python train.py --n_layer=9 --d_model=192 --n_experts=32 --experts_per_token=2 --d_expert=160 --d_shared_expert=128 --activation="swiglu" --moe_layers=[0, 1, 2, 3, 4, 5, 6, 7, 8] --router_score="softmax" --normalize_top_k=false --routed_scale=5.77 --balance_loss=0.00898 --balance_bias=false --init_std_router=0.0288 --lr_router=0.00114 --n_head=6 --n_kv_head=6 --head_dim=32 --vocab_size=4096 --norm="rmsnorm" --norm_place="pre" --norm_eps=1e-05 --positions="rope" --rope_base=10000.0 --rope_fraction=1.0 --qk_norm=false --attn_scale=0.177 --tie_embeddings=false --parallel_block=false --init="normal" --init_std_qkv=0.0456 --init_std_o=0.0 --init_std_up=0.0456 --init_std_down=0.0 --optimizer="adamw" --lr=0.00188 --beta1=0.9 --beta2=0.95 --weight_decay=0.15 --lr_head=0.0101 --warmup_steps=322 --schedule="wsd" --decay_fraction=1.0 --decay_shape="linear" --final_lr_fraction=0.0 --batch_tokens=[32768, 65536] --seq_len=512 --doc_mask=true --z_loss=0.0001 --train_tokens=271000000 --steps=5716 --dataset="wikipedia_en"
Below are experts of layer 2 (counted from 0) of a mixture-of-experts language model. Rows are named router (the router's row for the expert), gate (a neuron's input weights, with its number), up (a neuron's input weights, with its number) and show model dimensions 0-63. Each number is 500 + 40 x the weight over its row's rms, rounded and kept within 0 to 999. Numbers have three digits each.
After each expert's rows: "mostly gets" lists some tokens that are sent to it at least half of the time. This comes from a sample of Wikipedia text that the model never trained on.

# expert 21
router:567524471557503492457480481507516469423477476528484486484521561453447568411516572503594499451489501494515464528550476565546470448514523544534506420497535565556524518545490399519440469447458510
gate0:582487502598568484516501446510527547496546455485499492451514535604484466506537492495481413462422537506479504532512537498524547526580531523586507478599544549555537480545443531503457454501484501
up0:363525454463525555490538483523518500487497481509461505501498510443472441542529480493489552541494436388425449477479553555531478496402522510458517583487441409469455576502567499554502553505503564
gate1:572471457540534470547493443552491508476463554548522451478541573541482462463487503535508435522501484491476502549510561512444505484464404586439505499516516559551552557551528462585503527473525549
up1:559468497461508490539489427539499481482449540532614565429558493512423584486512516525482439590513517479455507569519488572476521468456452524450514388526496529585528510552546445464497549414495530
gate2:566495511599486504503515464549528517446478481501475492553527506501471500464460504550481433432453496467510498545497532510480518384437515506536552476537534543548479546441540474536455528447524521
up2:432464471475480484511487468476456501531470523510485532488523539547557514562571481414543543538528481533458535455442501538523475483503434465429485476389477494434546415587450533440523542504513531
gate3:529566502527527450518507493439435573530585540510441434500526429489498532448420488497558453475473478536506527488582525493529550486490587431463539502559475501529432461556574450558479546517489538
up3:455496478519441604398573522554533509419549536477463473525453527530498504545482477495479525454515518493452475444446578514486474410450447545479525506439491423479495441516538531535561466473516506
gate4:506490492484524493501438537501444406457526519498444475511434536485573457461493542459582398563458520430512495522496431510489487440517569490516444510518570442495537499510548490528504456538503498
up4:443523549489498488452502486519498495373526529460495504525487552441533543501418551497516509561433425489505518470413454506531489485502588467549429458467530485469503533493475429535480471481469550
mostly gets: " set", " help", " camp", " fun", " list", " working"

# expert 11
router:563566480540537503489480565456453478475500477508517506536532560456473478531565488493550404481474468507484553481462413573478580467430491462513524509579532541551523509526418483448479506502498536
gate0:498445467558513435520544546438488505489540581443519437513497527507531533534520560463413479467448500520536522443492516543487496409558507574531475483500469452493534470473495511487449489519464464
up0:533493505517498531504486548494473484437523505448484533486491547535531545505453511551501536422468499498516508468425549530457537441442452407478522521547468456557517469476496590517463550516422400
gate1:507568531544471489535582492521515563473498597481398483536512491493609444501510486401531429564500540471542566479520497478564545466563502470510508543492537520475464503473499594478506572551583507
up1:487434504528501496491427520521487439550456457452557515501499493552472527451507546551514559524525486549494479583494523459494518478492518538487514460584481488492482507467515426508478418487406456
gate2:567517496427535510571488523510527551445521469505515519554491545522493477494511483504579457503455486469398507451474442556514483520424523534503505497514532513495477501463468536466519551483452533
up2:423517466476539450459486499535548535620449485535509523472506478480476560466531460497476480504500482472516533515496555512481466533517456574513463602586465568551498457479427487491506573528506430
gate3:558536494524508530467487500509496511528535533420442509489505595481483437500463493501477502581463489508506439499478452534543536425540511468530525547498408554554461524468441465452488500567566470
up3:426504552481529466521536514422485462507535475544477483500507460556538565500515525509503549458536545491561509491494534494499396588494507535496523455496536425453439498445578493595451487538434495
gate4:477575466486484481487514479484479549466569495512465535533459447546507478498406526488514555492579492499496523400407433517504505534478469502486453504562485510500430410549432440502507580446527535
up4:497564415557530500562486491442491514512502472525514500482449571453462457546408511505560415473522506564461490472443513442503545513499526566565520512507559523517532466495519538531524484515550594
mostly gets: " using", " water", " Eng", " half", " full", " sub"

# expert 1
router:518523511512489527460508484494559453573490537565539442528577493565448539461469506525495539522577483487567480523524477489505449492452514521493494449496476566564513536458528483557460530510514513
gate0:508467489522469488492518459405485471435459433568465479499500465506496523495444533491582505458532554479541501534541426489496495427438482468449552520498499489483494478490512448544372573473490541
up0:462556483451550498515460516588530525485530570530510512488436509503552452533516502458443491506506438566439471421466520506526507557541541438548467562463503513504510549420474473461529438553503456
gate1:522564497493471471477473541451495468488507515499497517556450492527446537497540478413458526503518545549429514490514459560496469530513485514574531518516436572469515531507573492608501513514538494
up1:470364522506540517535535558496509503470506511427382422508545533471569430481439490476472574524500519449509438490485513489523469467411438510492486495445463504425526462537482513476512439525532505
gate2:502488555545502442511503452451499503506488492517539542437510394514519509495443428453528493550553547486462480477475474483556508500552534434499530460462483501506540471516521538496527495475504498
up2:490499465469481499547505562544443549509475435473535460485497563469528516539576543584560567492509499565530522572540527512382512460473563547473469444490543517530440450492426508516518503497508471
gate3:415496496497482548475553510523494491404461485564510481568456554482469387497443529456542502535532438527560511543511472480504543418541498538534538488491519454500526510511527577554568530467556493
up3:484551452442396531501588468541492515502498513549508557537433455497509488489405559472444501475542424479473554513447531419478473458546485420450569475485476505517516466526516508527486530506545517
gate4:460620462493493487434525454564530514540533541508552494509497507538440530538495489514555524545492507481500491534452525512500456532498497529502497446465512578546523480517525454580532462476452488
up4:537440512502448473537447562438419496484510546507479508480470453458503536441482457448448405411526499506459520445473505467480497459529446458539541492494486491469540508465533542410537508493512528
mostly gets: " military", "shire", "asketball", " cult", " president", " ext"

# expert 7
router:507609438467520478530544468534515499485528497539513521489422527571492496512454479579502502560486519505559422514452563506515477483499510497532434494483536539476580462469408444561476519537533509
gate0:488564437486513514488500463508501435489494501513482504486499528489505493557438494530502583467474521500560468535449526488509474501530427517423461544551526528465513463450447433517462585539483560
up0:498521451509468487540530429508551446495566475488467526483475514513486443546440483583451593505428551457523503528489511509478540504519455538484466554510496485409560462449466446516487654506402543
gate1:502409468525524453459483518528484560520532465468616496515520470577498386490533462528452372510466445503462547482501507451497446527474514447507492552523473445524568494497550533502517458514493510
up1:513583453495427535583493456539501494397473528479541562473573468546639528546457439436534532536481537523519482499457466470506448454481436510475522493488537509476507577483564457489564505431555529
gate2:419487536533548539534533592424462465512483557537499516587477495418518545479565458415594491486510513535492483474505550488513480523515467441512520465549489504498517487475560527517609534514532508
up2:551498483495529449514495498483568501428508467497546502470449459466547448560507460459452400513433514454440481561507471446519454480533471484528505548538488560566500494516460528453536462448626505
gate3:468525464491564497498513508495520496420578560483460549465467479519472514559453523549492562499534471523459462490413523524506486511518499467542472406468520465504491509520519566559566545404552481
up3:539484527494497493520455531527478457605467460562497466549513527408535507487547483456559459476539492414509584472556504466522518542473513572460503549520536545526484524479501453432537431548447525
gate4:467537581552463454461504484590569529459475481420495511492430471549561459547471459494452481461491555547537447532486530442501496483502503495492418497509521486466604498553524476532504540474569455
up4:525535500452475488505494522519505498555505559541530516531490503518561514490480492488512546459516535495555515518518513535472537579463489454542492557445483515415489505528534542451465477482512518
mostly gets: " Che", " Pol", " Jan", " she", " Ar", "ko"

# expert 31
router:474449449459540409555472510477564514475483462508458535447516525509472496533464517511481569480540490434519469491541492463541509559516449488443505522430562474509499500577535534434532546564520546
gate0:506549525486421418495478486517521452521447461525552446465562477512423591432482510553516538430504507474494539537490450525451503473482560502518512517510417483563528519524487533586495543436473482
up0:484485494566516514470531567511486518497545506457508544463467526524520457606434442467459516552506541474492488447489493473503438476490493511432489507503473518392494423504491507426473450465548546
gate1:512461607529473477534503464517432500485492517555597437527482546465491518533520445457486497425485449485535524505488471443584424451514505508470510498468494469474526517543489526533436524569453511
up1:540548445470468492459478546479525457486512452540492494451504519463545483491514545520534539514487500519474457509506492540467598491560499463552481561558508562455475488490464489524503481464580496
gate2:420493494486472458449497574492579531468458507548503488579483520513458533508492431448568525552517493524521440530520502421482503480516458575553556563439552464504595506521501449459523540535509480
up2:443486455454536448425503485453502537387474448558510539531533489557455533501480433455552511512534537578540419483493507429453503502520478509560500531502552501472556494519560436463436534497545536
gate3:490560523533491515520484461425482446372487488465570476558527579542516426541511460472529499481509477496470570514389521453485488455497514503485572502500491536506530520552519504504498471484480497
up3:521476441448420461498472463525491541468470448558490523438511534504534489492558450529539463449465532571432513471511420442453484528452543516442460555542526434511490509509512493419501573554449522
gate4:453471457484596509516526533495482536484568482468422567559435464479504496509458527553492511496465431510447543434497532542482506556488483474562473413447477476530461471605555583472500474399507458
up4:541465498465399476462480480530463512521423593537509501460532496503438482461518530483464397485501488481512500500422431446498468480469539459495489555559491481451531491443413488525457480533500546
mostly gets: " Ph", " Ag", " Ab", " poss", " contin", "vil"

# expert 15
router:472437505458525553443548456543535431467450500549473517462529451453528545488543558439448532531480575482502506536447446556561501499464550514538543500509493535539535505590556520555493559481527575
gate0:505515417524496540535456543571511446501541499598606448481522505499463494527446547482530487487474543530593486531471531492520482442511572484546523498503564517506476529506572534540514532469526472
up0:430518486547511478507501502469453493559537463513392538492488517410525565434532497547503429468482482403483530540458495456523590498466527539468446507465447531552511485506478524484531454502502557
gate1:431471555490456478474544443573473543466508494538440541455508497423440534468445553577508491472519423544450415496469438454502537571492526477476507535508464478527552433535475582526508505491479461
up1:475498494530481523485494453510450482461425473520490464522493534470560520545414527482478516469428483463515454465555492461537576482582469485479428512469529514417498499506481466510520453487481602
gate2:548477544501541432491415484486535447504580533501431521458487526529548539502526504550450480491527521528508434505500483463494555454485507487502416463479439446475545477464451553517515524555458514
up2:553441498503540459528541423555452458570456513532493468482505461446521531493476532456498491502533498552459492477578491511554502507448502492545518489555478471444596451515487432492517483521481485
gate3:490435490522540472539586528550492522577513544494516507428554501523512475514494552414447456455517539467526443497524498502452551487524463499535547389445613562508477530473519499488453403458491522
up3:510552463454486481519440438529540513427507495544499449492458498488459586451491501537582521536529443516494522498474452433541472542479560523473513503481395364508442485473494531527536517487526465
gate4:484504516494534556529510509474533513465538501430479539426471486489503524496552545482425551545469573464461534490483506559522492538511455471524533501509513460501552484524482492569548597462528532
up4:491491460457438437479437557472403561530493489542521508549550469419407496507471480538482480506529502515486459553509531515512495450460522524525495538471449517504496504540480478537416435479499410
mostly gets: " Born:", "|---|---|---|---|---|---|", " also==", "|---|---|---|---|", "==See", " Succeeded"

# expert 29
router:506459523476487564526520485551506433555563560488574475489548521541532538475446504496467489494358539508478490462475447517447479499489521459481465509499501523449458492506524465600467453443474490
gate0:535461483446498505502524500495540413546477501509501506520538504526483525463492482487419507499483547468480401487487424488564413479516523447472515561455439534498569498485523475520500456540464550
up0:552482495488476497502518482491564396577502569495560489489490456570469548384478518494516518495466534472471447474528535552501518505542516495505498468531500545526488512412520452490452543489505514
gate1:636522487609499470485538544480464423525537450530534495501500517491471487501429490501468472510524490480462484472482507480489521530456479545478442586476491526519503540521420522506499461529486533
up1:593511410566453522446448533467482478565552416478512557481459477523488559547470497397520500552514510490504451465485502564493481501524515547501467603489539456524534588547539527469530501508521548
gate2:502472474553540526471542516441466533454463491483558501534543500490550409494471531439470466469517407533491509480468497457506537471421488553484516436519483409469516531487463533437524509517554503
up2:408442485486536537533497425515585470503478510536494480525476503484455486518538515530512483449498547467460424526403432485507469538493553496523495536484473419510457445527535506519506440487514492
gate3:529530503545514517503510489507530358488536457513532506474483504598509496437510505533524577491536483490478552494538434511536558532485518517449534500533549503549512503495549521507536462495498473
up3:522492468470554456462504564495468565459471501479470489480445498432520452503507530490464428466442553476474465515526534473484550408488408525456481444434418493500530517442421501427406517497456511
gate4:490519600545515450484500543595522525462482435453569510527528541533531448493505450491521513432545478575490467481472512440531502449468492512443508511484535452507551488560489488476487490538426418
up4:530479541453558591505569450501540449474500533532526541476490511504555582465493582416469494467435537513529533511549421539530553494540603491501518571553474531484470475456544490483588412502440549
mostly gets: " Turk", " San", "om", "iv", " V", "ively"

# expert 14
router:521460483488441531474472466513503504585497547459537527483510468550581528544452531525503493533455531491515557492523515501434496526529464491534434528491481459459474481466545486517489467453515456
gate0:496498535570543575513538514499540539470508493542543514526448508506554528494475553463505470411475488543483521496475529435532494488427560465535597461460569531509556536602488493503539524583483581
up0:522487469502542515493482484524451564487513525539526476563499475461492522538515550489451489544499578533456427503529531439535516540482496476574474549518483495497556532419518512499441541545528510
gate1:466490422537507445530575566576509466412466560496515430495450492528559457534452441449519505525424496461505521520461470532552449443518491539481512491491485479485393455475512472543541488485496526
up1:461546515528420517482461504485581456488532512461464525553554472532427480418511512498518483544519486529485548543476524501511524473522526516498489486484471483463501538467561545515480470520487540
gate2:544488575528550439513483465464510479510479501476427517511521452439465477475520482442482549455460518529508477514485478505524496562520492456540537524549566457501528501504471529518462539497474516
up2:463494533480485489530457408455510450453534469548552551509536559521526502472439473469475564572510494464539511540561466460538468464495439494561477554509480523489498491527507508513556532501431411
gate3:495573506512489485489497451538559496496540494498494439471492497548478504544459516405523504575522507522462442470355401523535464559566523485509508500525549461481481515546520502460451491530447493
up3:497478517480485544513485453482501458475501524517432464521460614502488515509476464457521490614520522521537536445364511501524529539491537436513557469517429400453459464479468458496470448534450450
gate4:493496582529444606501464526530520519438458564498493445481486471439496496463510556539530532524485461466443518522497469474453478506463451545526576555509522458445472536531479528572459430481442508
up4:529449486547472488496592480489528460518545439522489468482525419415461525562483486518421431535456544557450509506490509524523494487504532507514493539504471501573563553545445503516445541465506487
mostly gets: "r", "l", "br", " 14", " 13", "pr"

# expert 9
router:520465479490437531473474465513504504584496548463542526484511467552581534544448524524504495532451530492521561495524516501436494523527466488529436527490480462457473480466543489518490472452511453
gate0:528571472576510590452440505510447507485538494457498493530462462506449491566503480452436537537517480534530445476447487430475466431498469502470515445487442490492488416455444472515453571535527473
up0:528502515487543491428453502529489537535497495512527541505480457504463495527498473529470507500518468490456543499455417446467411519509500557478467495499481439393469360453498485565484497530445487
gate1:448477473482509525467571485470500471505428554502503478537523557469437514488470447482513513517539454541476521545498489509518442463564542603453516433502512529560475532505483474501441492494561513
up1:524453404516550432523571506504513436498456546504417470516457532490500503542468478464464518411568498530423473494517489438508444409467527510548465489483485506561517419539465476480489487529497461
gate2:568510505551542531439477553459482441525444506556560463491439518432499470487537518566481504455554538531497505540513479470526503504508556494513499510556427522479512526506492497528508469450505545
up2:558529428503559516500508465502474524520555476567614463501444513501439528459481466494443456529483459521487523592539425509480446478520513554617507454494456529524511519522445423447535466496407523
gate3:490538488458566468500505481500528474498458528530490524527463576557514407491465442477529495514511440556472471525503492453530558457513464499478490504493566524532502586485450552533472538533480510
up3:595503474525537457496531514506511502518483489535464536538503464498511556547502409535526499515512528525546482478430475476559539514526540541510466502506514554493516485503453534527515524510510446
gate4:502486489505527531506510471487495463443480567520486515462477538483466565510438518452454511444603551478486509513425552477505509484435583481464559528507484471538522480449485499477506477498449513
up4:447513512429577544501442557547570497527550468462507509545523498492468498547498485495504459485489498479564462500484528539492437543460520605492510532507484469539448480506475527445538429455468520
mostly gets: "f", "ald", "u", "uck", " few", "uff"

# expert 28
router:524463484489441532473472462515505506583497549462541524481513471550576532544452528526504493531454531491520561497525517501436494525529467490533427527490482457458470480464543488516485466453516456
gate0:552494564468459593450512495510559449455507539493544470508472499532519457524449529456477528491508468618501475575451526504505452505456482533526515470534503424482434511453503469491569418537438504
up0:548470460454527514458563509508469469472409530484497545508507449432573480463528529521505545517472489491484456464446488496551507484567483508521526477557539522537566482518475491419461560520543574
gate1:546525565481487547509495577511567537533509499537524411500470439515452459442501433489510516463462481497502455455478464452514480496529547517484529487511527528493564432511557464450542465514519461
up1:488478488477585525574482495400451523581477543483493476459564545542570468506518523600504530410540516494512472476516529540498535454552554536406484466568515478474518478538544508440516483529458535
gate2:536511493535483520507542514517515468474429538493504480494448447503445511530465455446543532508524432520459548520482459516488485448491548420521552526556545467609549533490424502532481504550590491
up2:494505480567485520452405525538434480470482531497454486500506459534539470492451525515516549510529403490566503487525526534440517437475564494493517526529493505569491606546464426483480459505497454
gate3:512544565564448543532594504551487553443515498450478463504514541467426527479574443490484477454402534512448439523456476421496422513538527542482496483493479455550467488460505480484488496470481561
up3:527500524483520507504517489568533494514485526496460539468568471461556506494444532469477539390473502463452472457514511455482523489483488527451454488483429528500517544505474572569495385520540480
gate4:489532551500474477449487524512542517494560502388519472495425558540546521519509443444460513484499436500495491549527457485509480436483523505502483516439538544523480527493458458494543479494507547
up4:492537461584586480543521480418490420518491491499497547509555497551485422496505506534561512467495559551506519561523551558529551495467468535466529474533424504468436478474539564451472512470500449
mostly gets: "ab", "ly", "her", "oon", "at", "co"

# expert 13
router:520464481487440530473475465514503507581501544465538527483511467553581530544451527524503496529456528493515561495527519500439495525528467486533431528492480461454473479465549489516489471454509451
gate0:484514517543551492445495516497511432520446451485458523560558489575525501534493467455494591527473498439543455537519471448497536493451492494496491516466470546534517518605437499495517451578520458
up0:570528481524509502469473537484504502511530505449431503525470514500523504535443497531488600570467523522480486487422536449504484507513494572510539517557486551450516452526476500463584556468467510
gate1:519472518437527519482547490514496443541474480512449448567464517498465510486470555513522459530490540489461500499498502471480517532419513522469531536507448407478546450554472528508510439484505472
up1:471504544454459484495543602477482579546429550469473471493505569514448532373529448528499484483532484473510499548441544450522514528528545508466519427546511490462510456480535473555467534514444457
gate2:489492486530604554537517472464580480537470494477476490534450535472505461510470503524525530454503444543508516499546459541504531566467512476489481497517512468524429482489492517539484523411489489
up2:536560482560488468447527524528494530568534515522486531543503414503487594545547534536551466486468546465451447516447473479548483491501534500532460529454534520488488546548477482500540493513523499
gate3:520483499543553522564570566444475484413423405500541517523490508463524511526572504521495452560485502523468448468466570470502547446542501495482550454493516482487531469490507513499485533473517462
up3:556424483587488482476503537488543549545492514527558510482522485507522538470501488481545592487564541563531528501553505480542526544466451429521466454488541555476471598476477537467481549498481475
gate4:493499501517471450445537532519439445503440526440491463479469570532469478478462491499451476545528479541484528483483473540521500408509448429476451479522523541558491504427584576488486442467389454
up4:465467521440459472544517494483517552520415510507447480429438519497564477562516527470536477521518461480530485506449482458491432552497478481447451527531501501541448523511577480482503531532512487
mostly gets: "c", "ell", "d", "gh", " one", "enced"

# expert 17
router:510462555473432602465503460499508499522528524478542532513458487573568511575436470513490534462495448505427551548479499497508570541490537481511411523498455472392471477515500519478529478505507498
gate0:518442546509520535499557513496502408563466496554504424545488506499477529412441480486513498552516575513488477540492519417577500453560554500501469515537556464495398491488491487518486512603450497
up0:541526459458571522499531529544491478511511482482518514489474529465539421555522457481475569526443416463495523497514507540459469587514487508436487468469499548552529539471510510439464474519489464
gate1:465503474437430479439511473444561474460516533539475489562486493534551463562480452425520550525537493533439497488452462467481481511541506507487561529509488505526387465544580482548571530521487553
up1:474454486510446503444476472381514481498524505439500537514478517479509495509478512485466549458508463500481481577529466499566467514489502512422491513473485573521524475585439508471575556491452509
gate2:539508505465444494482483453531487446546501574551561437485550458469483503510480514555481517588497468520556511545548507487520449420470508523558509454516532546535476515540492555514477485495571480
up2:506529532537479533491520529487544503487555466561566484435510481539533510510471532539438493595482457557464553578558440522511517490602523536538541505554506478474449514492535566441516499504506472
gate3:503525491554450447572572489535485594418496484458530469445495457520519521518570471486455480498493451504509439534495537489591515488490568505542562494474494462480500454504527465532492578537575441
up3:496527466540483473522468487434556464543545487476507532473500475480461413503466524575545568466542490458565489545531487517559501504539526516558413499491512541421620485548522510471495519489467506
gate4:518509480571524500474465579493454518549500536457443447548491515458487449556545459442475601469537513498530469489478551542453522492541469530543530582398558510501476481493444498480513442510521527
up4:524511499497546483519459523514457481508473475549541479501416467470474455476553481466543477458444572565517500530502506468442481554443456481459533474391525528439542509482498589508477482564516460
mostly gets: "cl", " (18", "ug", " Army", "band", "ilit"

# expert 5
router:534494522555543509431543525574505524467523482540521499500476479478544526387524466459548563529545472447492506476564547538467522469531468515558542431508538446463505511503536499448470490445505464
gate0:566474461445452497483503482497517547505466482486545486442482463515555463449548494474583546469511461438471549516553459446462475421508492513535508499470505462573498511501502509480457448493463450
up0:455497489492436464479570517551465501518468383517543537477602480523456522497461473458470445477473475497476525427476515533455498492513435494429456520490519482546538517580446518385458481502456517
gate1:509442448493497484517536581548501499472526468502410489531475495517562431492491551429498462492497492465454490487418489472477495535524485500462483447376440492465456483512555554507441485478549494
up1:470522510473461511512464485504545469555526511531537451529478570500456564564535447564492523538494470527537453484553551536543495485476549532498509516596576458514544526508443457534538525501465522
gate2:509528506530509555473457500491507529522499438377507411492482479493440488452499520444467559530477478438508545495622460500549497437504467502542511481459571517555525486471536414510452497511420434
up2:481452564532546495485485528531466488553473480474488424519498522519473468420458514503432513447532499490488545470555561506541526408512478487515458476517494479590531478463544439442489502536404461
gate3:466568556610464499494504512492502513507482516487521471521523546511490521549468612448559503478464505493566524509556530488503450496451535549472555486491551496534524523453522435490485491472514551
up3:537539442516472432568503505513519498458513566547476500547514507538470441530514443568492590574477461484532458512417517452563483566497502483470512539545464485498458513541507603576525540570499509
gate4:472471484527534549512483430507458566531437546517496473486536538511454557526502559482561564471565540459512482480503531501516505464435459506405532504504463458442508469516515565455440462543476523
up4:477508529593468504494485447459591510518451515441545528525503532467372533507485518505527552542508443470422471485534547493495504518500537496424494456577475508473434569523465525459500560434413465
mostly gets: " det", " Ed", " produc", " appro", "que", " Mill"

# expert 6
router:521532500571496520550441508496477501375514475495501511554472542486495472515580515511557438457524493514438522539456439522534553476496547519499522428534583493486490477501494517428478556493449516
gate0:504528462515480464466507557541507510574521525540509520521489465455499496540602444545482496457476485464454530414511510501508528490477498463501416553494483478539500463452534520492524537503513521
up0:437388431569497508451555449518515516466440504503504513475484463494488518551488444498568462517502461486587557456541412545480499534462547474548505467464497505501580434559524512429542471473486508
gate1:457537514494499461491446482549488461436526540477450511487495602514475518571544469538444512498539539592513581554515558557473588488548525470489506459540525440538560548454449447543485517491425497
up1:553404474517536465492491463508471550517562548519500544428539450471513538428458561507503425439468494462437487467477450481510485457517452506455443476492470541563455450519529537526515539490544450
gate2:524477548499497567460531532516551500443501524494485493491402549525479467441459463466447445577562536563496484490510432502547470503508514474476513482522547510509485507480418502483518489446464476
up2:447545445535540571526444524442455489549460552524528493467461467548500603572496533503539494446466607502515505564504551477431506554494499514495503499528497523508474455606486503562460475436479517
gate3:511431538593540555500538485541499485468501478406504513558430468472552475575524443483474544426490471504453552550532525519505509534462458478483527441492506527449490429463513568548528512489517502
up3:453461540497495571507459612510471495528512429465554467531488467419573496538530465517485505437547508508443494493482525501549607536480490516527475445586518511438553473460481548428417545499488483
gate4:515464459472533460464531511484460469428542509567546443439589479559525527524542484500521498445455506505591530475411512448486507480535505558484512457484485467494548454510534478485468513479512449
up4:454442441473502468529524556503476545477517522516518418443533418497556520507579457476487452452451502498521548473456485465498487523461496562457421512455534509525519441483534506453458483483495495
mostly gets: " histor", " 201", " water", " million", " daughter", " Brown"

# expert 25
router:523464480491438532474476463515500504582495550462535526481514468553577532542453525522506495530453528491520566494524522499436494523528467489530431530491479461458475478469544487515488465453512454
gate0:518433491526500471473557580487481433450516499478428435491457523500539422407524529560568432466540480481469448508450505445532464481421539571410509545469525455515483467508510528544503528566489497
up0:477499550449504451441520465534514444494526561530478530487468527517491519449532543462452555567409485454500474481574548472563535502476617518515490556515485577583450584488410569542525496503546455
gate1:574499494528505512383564502513527498442428503448498539527479472467473563500546511505499462545475535523486477526478512462482528498496508533517498503420441466427506551563519489555556517488409516
up1:482542492385516481496509509490491499497478520455463435523494509471465529472536472541484467549504502474480456562516503551561521470439485536559497547526495495467540485660508470506573537575484517
gate2:565498512503591468539464503459432492492541552505474447502465478599484519511522464543453448460448497475500545500462564519518499534481500528478500516374490536441491467527487482452516472557506522
up2:504539475496425537487544455478521484484514522481528514491545551528444476564600545487593488480515525498429495441548513420499531468547544491460468465554483416456496491423513521488479528540439496
gate3:504555565452528502555502568463510495456487442516586467494503525506530440575460511518495486494481454497453500584464514411512442492426505579491491450520452446469487477451450486542516447546491513
up3:509492533510510494506511472540530485518435472523530443466537496480560519491445498547535568526417452521514486529481537463452401557490478493508432489563456508571470461613457504557523480472444519
gate4:515501527542543479444600522570526433513497495476494483483565545423471532468492495582497549449512546516472438494520473511502450523461505558514502558486442525551529583438511497519479491505552509
up4:568539468473503480469502514485481382475439557525527473492522515518471491521552508527564442510471480493549475561507597497521559413559461519469495485463467475586378573473517462519496472439553495
mostly gets: " 8", "st", "ind", "an,", "p", "y"

# expert 0
router:520461477492434533474475467509505502582496551463539525482514466553575533542449525524504496530458530493518562494526517501437494524529471489531428526491484459459473482467545490516488472453513454
gate0:528527547538569492591488554530489484476486530503506491472509572460479484544469491500517567496476499520435490449475472465522496525474495453443426503483495527443463470452487412464461562589399518
up0:494521575531490496453500596467480484536503478488512446488537463517418562480490482536526467463521461434518492476523518457573437445446453501453461503505527578492527475492559507483508520535458477
gate1:473539532565451490542504539485526453465475459550466492511514525497486507514577459518625500484505452540476555548387565488543489536481441462564521506523519519457479510569527505498485481520432518
up1:525462550494490495479502465452464468515541467524503505440515478539476529505544550578422471498530436501504433446495436537569530482466520442572508503545482499475525476485476484502456521536426523
gate2:512524542482483529471513567408491498552432437536524478518586517491554447511479568475504542516534511513511463528492469478452495502456496491476502573474498474547545508540478465514483459548536501
up2:450475529495457526439518480512549463522490487466444485491551446508557515439525528439472523478511497539461463519364464499481457526548542508506516412543437485422535476493468528489493560431541567
gate3:487489529480460533466529521582530553479488539484464466520534494517543442508487442473481528378486499507535476505494524476567551487498619482545529551531504411551490445518494559545486519589481466
up3:539498565506442559423457564564493531505532548535502462512471581549513501505525491503453497457442555504497423515478405453544475441454606530522473529505480495498520405498476572489536535443421525
gate4:510517464505505478438499534477565514509449504501485499479493508483474518486578548486535531617514479603569467435508514526551490497530499551543487501532523449555407473473501533442486532546515488
up4:515551435472486562499456472455552484477495522467457444459510461520507506525542480456423501424522510541547479457497478483458561532536469458510546445600528456502416456505643558502496549527448469
mostly gets: "ott", "ol", "one", "ar", "arn", "uf"

# expert 10
router:521469485494444532474476461506502502583500543470552521491517474560577532544451530525508493527449525491521549491523529503436501520524468490531431528487481464454466480463551488523485465456514456
gate0:507551521523553514513455550520523435487613471517508521452532582585574436540534440608552498433499496482473439517476524547515507479487483530466514542520515468545542451578501508465472523552472532
up0:529439541496463521479512434440506479466498566504564539550537475575498483457542455556505506575555535552490515505541546493513553511521453448497489475499510489496599476507436469449511478499500475
gate1:502514578546545514505579612536493491505457498496470439469465567509517446467560505495480503516483468539537471544506523425507454486485505527504540496526477546524569537457542514464528519520492584
up1:516497551532511498488436472511482528462509514503402495524488476498487505500490533532552556522487517489478519512529471519471502521502452464507428477456561463461533532390527529457470503546508498
gate2:385501482506527516540483507489445431469522459557473475479494549534537485529480475425440511526422489416521514525374484511490478508558514485492494449443515500509471533530483482486492543532484529
up2:539454490515558496485453469544463480555513523543430538479510560472529543466565484464437534461460475540483487515528495490477488558522557589454496480485525444426481506502493533448522416515510504
gate3:505526502578477462515585535507544530526504456513476507444435548417489564481515510553463455566470564497539535529486446468454458460480451505487551481505475498489567516485515476459481521567494474
up3:513482584474514518450509451467498537511446495480550487521543492424511493523563500467405538494544480466512580471520499460512547418470487599527484562498491542469473424551489448492512534500474513
gate4:529551558554535523475484493580429469469454489457578487498417504452511527534521483444466451462523505552451466476480557475506509549422492580536551540529486450476445415519461453531483532535513463
up4:456531519485520421484483440527541489489447470437542427537530540556500505529506515485485458573445494486525549505459487515487430563455512485571427600495418513508456487511506514475486518548483463
mostly gets: "ung", "ut", "en", "and", "aut", "ip"